Weights of a small mixture-of-experts language model, trained from scratch on English Wikipedia.
Size: 12 layers, vocabulary 4096.
Experts: 192 clamped SwiGLU neurons an expert, a softmax router.
Training: a variant of SOAP for the experts, 365M tokens, 8006 steps.
Below are experts of layer 5 (counted from 0) of a mixture-of-experts language model. Rows are named router (the router's row for the expert), down (a neuron's output weights, with its number) and show model dimensions 0-223. Each number is 128 + 32 x the weight over its row's rms, rounded and kept within 0 to 255. Numbers have three digits each.
After each expert's rows: "comes before" lists some tokens at least twice as common just after its tokens as in all text. This comes from a sample of Wikipedia text that the model never trained on. Tokens count by the router's weight.

# expert 12
router:211156124092095179136106142082181146140143108068130135151135151155209128120158086125103147129165121101159089116105118163142086124154150105132138091189170118167156081098094150113036141122107143061101144129167179135126156115069151153083147185113156121147112117118131111149113115142138126095190123163167115145084122134136122089130155109124084069131152158111118064159059127102074150048091164081146095106125077144105138133109147095124100062158116112108103155182112076126076106111110152101069135133157137112205105126124130172179173085137108125176193132123099155120180117160114135145164121126072109139091180173135122129101139159091121171127139132190152153099154123133130085190075
down27:109138089136106092137115083133127118111154169104122151162131081134102161129154169122171133152112127112158158195130113106147143125121094131133174110094123132116201106126129144145088188137074138066104147175125115118111153092140146153167115144093150074052186152115072120138131179087126121080149166157117135147168142095120188103081172166148120200141157107134134143156130099134151115088096137173162156157174083075064152114177157161147094105105151103067155121110121097164184122136052110141135153047144122156155095126189129142139086116125070148134067172119099147078117123167118116085125146130154080085129071146139143072062110130127066133158110152143114098154111116128076152207042
down28:063188121168117188115120103126147143148134145104176127133154134206108119129143149144114118144115120140172146091115057072105071122131129159138122131088132156080109148079107121097111075105128101125163120156159175102143119131142158139062117118117096107162119123123165065074146097163122068130116097097090106190151104116168153162160121116170095113120144133117096148118094131130108134137075064171135124149134157105138134171052088142182161084125149152066124167108181122062134098184125123116135115098096140125088035089144132077159152156131081165147076101137124091092144118108130124152140149175065190121137194078134114144079059101126137037145151137114111105106157118176136196099102
down29:079153159096105143156105151164105114107155127148179184151138075107081188145156129161131194128107148173188094180150091164141194150178099150134093191176170104144151198114155132133111145146089143112086124104146139090148066123146188108068141098102141095136154143154110112164154110154054061093126150104158196082173161103114124127109172122125136137127151138100102163124071116174095148147096178109071157065151138093180178128122163149089146141130128115165140087158051130110097128111128177106155126127172180095070126122143073107104090106134137144119125110180097140111137166145157100153094129135158143195103146104157120117120153134109043140159058116152150143117114137139091091143089
comes before: " |", ",", ".", "8", "7", "6"

# expert 4
router:103108121157090152112115161189106102141140124161153203134117116092070108146121084137146121111142143207092125111105127083109168124153128108120133164116107165125123138125156103145119137071191158116153152091113069048117147157134171143111113140103119094114151150119122109093168149141125224096160157109107162090139113086097135131195167119118152165141132079117135185100144128061114136092125142142138070086130139087150131128134169137145125152146116175203162194123197163152123081105135138176111108142118142115119155175173166145031147158139172040153107139191117138117120159151135098138114114152189113116105140153135166176141121080179140116072188205118109141107106125163187087079110
down21:126136166097133149082163127116125157145126097080146157060088062115125184111162128150104099128094129150081107182120184178119041144132131128177146175139123128117134142156124126132196088087132113130093103117188138130157142148164155121159091169084112161104116107104054187173150120136081186181145125077124164129091093135136118177133102083106105102177157136120120163108160139100098115114125148143092124151128143180121134123060172163084104146066059110139142111183156172099088105110139173135090203147126143179057169181110119093140149105142157131124131131126135115171126129139098202162109074168096145098083122118128128126197133104185086117111124165175125159093172181128183124115153
down22:152106152135133128114116120148122044117126109116067117084050117133091125133149125118122117145150098121100098044126176098122133082129119178116102161165133123060081118086128092127113133145113101092045147089136180126157142140124183126139154080075137083139145114141154127184129069121131078108118135088169174150139109147146175140062119133123107214107122123168097113155104188126161093109140101148181135096172070182135147126143141073076184121114118098158155157068149089210139156162117109159161104113148138135105124133102113134166076058141084098093139103090161116137122162132113075130143123161141132125104104108126187071168076208133132120173087153120067109123152067115160155120142
down23:122143112086133061128178136133123133135092069210164092115158155128172145131130164092085081178122049126061117133115148152200111084147129186095110136060106152115125151102083158119094079086099067096081134135095155154145138165125053116147084135064133102179157103204152186145116114134075132125162144118128153144128153166061121083087152121172126088077137165163145112123100123107118123118118078130113101185129134104139143158155139155124121151146161186109168062145141109100105083138109133133084155159165178138196141143161104124131102164094103163115104147098123119170166147052130125111128082096162143084116102126123119116122133145125158129096070094103099136109082166106210103109150
comes before: " ", " the", "|", " a", " been", " his"

# expert 9
router:126132066125029120061175154119103133171131120131140087094165120130090116117104114097176119190110048144099158175120117147087116158115119169125156148099125083129154129132101111097111130139128101109147099172095107102178120204085153116137113092120095126162131124138105105141118166111147124116111125175162160131161138141129179136084087170117183122125115172144108101155119135124081148131112082117151143098161178133097156131115169106223119068092101175142082138112169083126075131170102147078202074118116098155143080107046101137174205111123134129129098123177189176103111081119128162113111116081097170121147199171172154151048112183140123122125107126147116083113141167101114134115158
down25:119139180104135122190127150106116104124174083112148157130085168101093161156171119102124090053148112111107088121134075114154117150121130187123122143132129138130089127165135091152097093138064139097125211108091084116130104078142086123139114114114168112058130149087125113094115148179180128156149152120122109118088137189147103157084143142114168162155107086166139152135140169122124144081121061154084047070163087120159114151157109090081148178099107127116163113183111147122106123085177156141082116187160151178125151151136147112175111013130162137168150061093100070134194165141173159096100125114090137174153100135088139119127099122107172168134186106157123117124108132084138169087161
down26:138102100149149127103082119152147131143108110090125134133186144128168147133183102129143145104107154072162156058152162153077149134178095181139140081113124142176158174095073149110093144112132190145143126139149163100088117133154083131093095164056184161110121097139094091138090143088134075129106163134164102189077090127148100149165107097110090160066092159154094153124140159120134135134103119084175106085152138171197127191109139124120111135132101117102077088128162144094149116120086059121109140105119138145131119118125150146118114112194144095167175152131084155163065130122116157157157090122183068102161095128124147166063166151097024063158131094123096149060133082124078112176105
down27:161133121131120174102132159166118159139149146147090173083111150133094070104075119091101100144081131126128098147190139091225108142122114099149153122107175161121143112129107166128136125153161157112117122143184182087212211124181136117156116074108139176133117117150142124143087122085094140137089156171117172128142163145218173142161121141127123112110102098084099092099095106172161133137148163171157139184186080130097097116119144114096119177144124109140088141174128078180143172109146101106143138122121165105178107113108175116071071169153130144130179112065044101080089169162101094115110071137066177104106164148116090150111085145109141167177136137138136086163088094146134116102167
comes before: "|", "-", "==", "===", "The", "In"

# expert 11
router:089145107130130117152133078162161113145104175073150191107138103077122153090123127092067107177095168109159121112149136139160120135159076107088217120111144096081114152110151134127152137116120101165201134120229081145131129163171149151126124059143114145182147135114160180134133117156122128092100138138100138107074120084118116148123107066163171109190155141112151123127166077175199104168185084131128182092164168062112103068158124109138149177104140093119171152142113151105153154198157114140132097108091121095115165114115134129103065132147162082141105116135113105094124142154127176142106099163107120125098102092063158158146131079107064203144141151152126090072137092157095080089114
down10:154103106121084125111136112119162138106143097175141193154121144126156075092115084100124115101149151131161131122116087114225096152164131101176169148114198151082165165126194143057127141136073089113102104124122122114145173150118122042136135152135133124136187138202144129147125165139144140119118068089138156123175112118096139115189161152094133214136099135136117108165154085179126142044106087099120183117123118167171123115113137163086158087160139105158152096094087085125130170194116125061121129145155147106077089089153125134150129141128124104061104175147149147109073080148108140142123094104145144148154151136140114015170117180152183171141137136126146098122187124115109096093122
down11:145182141158154132132098088166080140168173137168174164118152136089141147075146074134128101150155142106158146125161033125076144122144127095153146168149080181127173117132155114129153152123128130159106151196115156162128147134147139080150096107129152125173121082158136120168087092077106081092139150091157183113144085126085092107146100153157157153170147115030077123169088156128131133102141112156148082150167141115167180127112157189075124104125104133134135117136126160161157168147155140123098095141116109208135095101094145153162177118135120156120154039171146159142119125051160071153171144070072090131151073106121163108184111143147110127179130156130089149130064180092144070098116
down12:066141110116140107092080147163087173147192183076108187148182126117164158107130091143178138129132106141133175158114102101160136155160174073046123153114115101097083139176151081083174130155140133131105085147128137166092116117087142152098125129146143100137143120087117089166162141074113097096125129144125140139148095098129139127129106178167149129176153135102129120111130159099101133127086142031199143095153162099155061108120138111160175120142102133091071124083127128113084140176148073100088138114171142164107084148130179176169139178113195191169074145081142179055152115129145129161132097119127077116161135132125188116152176130143126127111126181143199094101129139086162077145175
comes before: " ", " the", " a", " \"", " B", " S"

# expert 5
router:116085173093099142144162079151100122146111134132170114080118169113075138134139129139165071126070188070080069117136117123117166124107170118124176127151100115137081148141159160162104133135191079112092146131144129094118101092108109086160132183154127161117114128160096146144032136142211095135161131132175079127105135126173171139158110108172078112092063110144113103054143140139156144077043173120156159137045054127147096146118130114125109092150151146139110147186145106146141101117105122136087145117110175119161140139138131122113064091138130164130159126146172198093161127141128091209124162124163097140113093127127108116151104065097144144149106122104096147208117149152054120187121
down68:204120112160078121200189143078103130151122117098141142104155093119175073139189152056079117065144102131160165107175094093120126132130138162121191170190158137166156152174138159117153120143134128101082114116112148135120146107110157150146156151118102118118132144134148135187155206123078095184066145142160116149122066150129127131136156158145166080091152202072096145146120144124095136163148100104171060082090096129148161139152168112083175106120170123110133093150204103120144116128062189147075139091120140114137094153155187135142146150067112138100163128123127107169125087147182153116114093123150147127119192117163215127182109137109150136111112092077146094165098114144154149135110
down69:138209093162162056154138153069182196149166123111152118108144161140128073127100142115120165165091154177127140189192143149136109107120229159143171140145147137043105148119129118105146103138127128142115065141116063088149153167146171123121081135119154112093115141183130161174138150176146104182125167096119107099138185172082176078121072158135138151175090175120145090122118115129091118137146064118093139097068137112103103093130106153125111118116106174115126151100164073152060169078174102144126087159096156130092078149118121105137088144178104144147129097138166116114134116147065083136158167154095183129147126133101184147144124174096154161126163126143162128122096121117193160096156
down70:181124128095147122155085095083120171159115096111117188105153134186041094171113127140082142115149081139124168101163087130076163141146113144176131154187185099109117173121155098114205095095184181143103118104130133112115093108146175123113119151169136121091108160118135124143153176128166069128132148088095124156149124077143100113157151089122162133196166168177099168136172138162112120070117062070112133123145155194088143162177131113150156162171143148114107142094162129142113156112147105224177122152174110126075127098109062150098118131181048160165122087099116147135143082101127130115104145208096138131121082152091112160110108139120160116102128146147166081076112083133126093143139
comes before: " of", ",", " in", ".", " and", "s"

# expert 10
router:152156095183128183125099113162143142139129130112075121125123101162194129110142173158159132050208132084097162079126095127133108183099144132144085105188086159145118177155124118140060143144078121117132120163113139183172125151106093170139076113113125140102155169160147140139140164134148136104090141126109114158147098090212160082145123096159106171095131129137131090201128088146118151149106156176110133165084085164195147093156144168126059167149114123110132088201131118114168105146132118046155119131132171165087167123143087074123163153116075175125102160140101102105103146070123065146082087178080128132119114124121085095139086179131098110194126152104121113153098150117183125181112
down21:148054146117108094119113099144123113173136119147136126137070092083127128163166129100128164147098179144162120097191181123115135103142118137130108137138166139125127133052102133097141088121133116175106082172150141125185173076075109090148071181125133206114138148088112128145153108110150111078143202164131127117164131166105085078158187108079161100137102130128151175139104135057116121103175069071081118106156149164112087097177073115138136142090115151122110146077114129162157117092165123128120075115074087149140144094168160092080115118127161152169134060081133100178151156165155158078147142163070109130189067123110133070161153149141119166149181131221158114133113116146133162108125
down22:109110098053107160119119176168072103105126100181193114103095064126138145119129136129116106152150131156134167158134085098134138109176117148106120170085136155170127127094130148057130099177160132129130107101120158183129101170079107092094142126120111139071098114070134152122168146067138123099056126088135139125131109129140156103138166141097158101098170124176083107153141157157117147190155146094155195115098108123184184098140176153116199105053153152122150141086147132156126053145123127068177119124118114141112182118098120144133150159147139071133160142153141153073143154169085082107113120126136143098145102163147105176103046187159123150097147066132171050116079157082101150179094
down23:131130138130124153127070060132121149183122132133187136149162092148153172157136125109097080146117078090107129065103137124190095125110101137087107132135098121119088131112079139111106110137134126119093177086126095108172140163104113143115088152127144122148108134180046093173118130166133109117219087125102055124104143123135124136125112160150133145134150101114123159076185158114107093145122126115168101097120125104096084142158096055144162161091135120118175138134189110158195110093106078089145123188068098152087140126148196141206114135167158075151153131131136137106075116141084124188183120139143115133093160232080115096165182124106176115133110147209099141091101164168174153130108
comes before: "0", "9", "8", "5", "4", "3"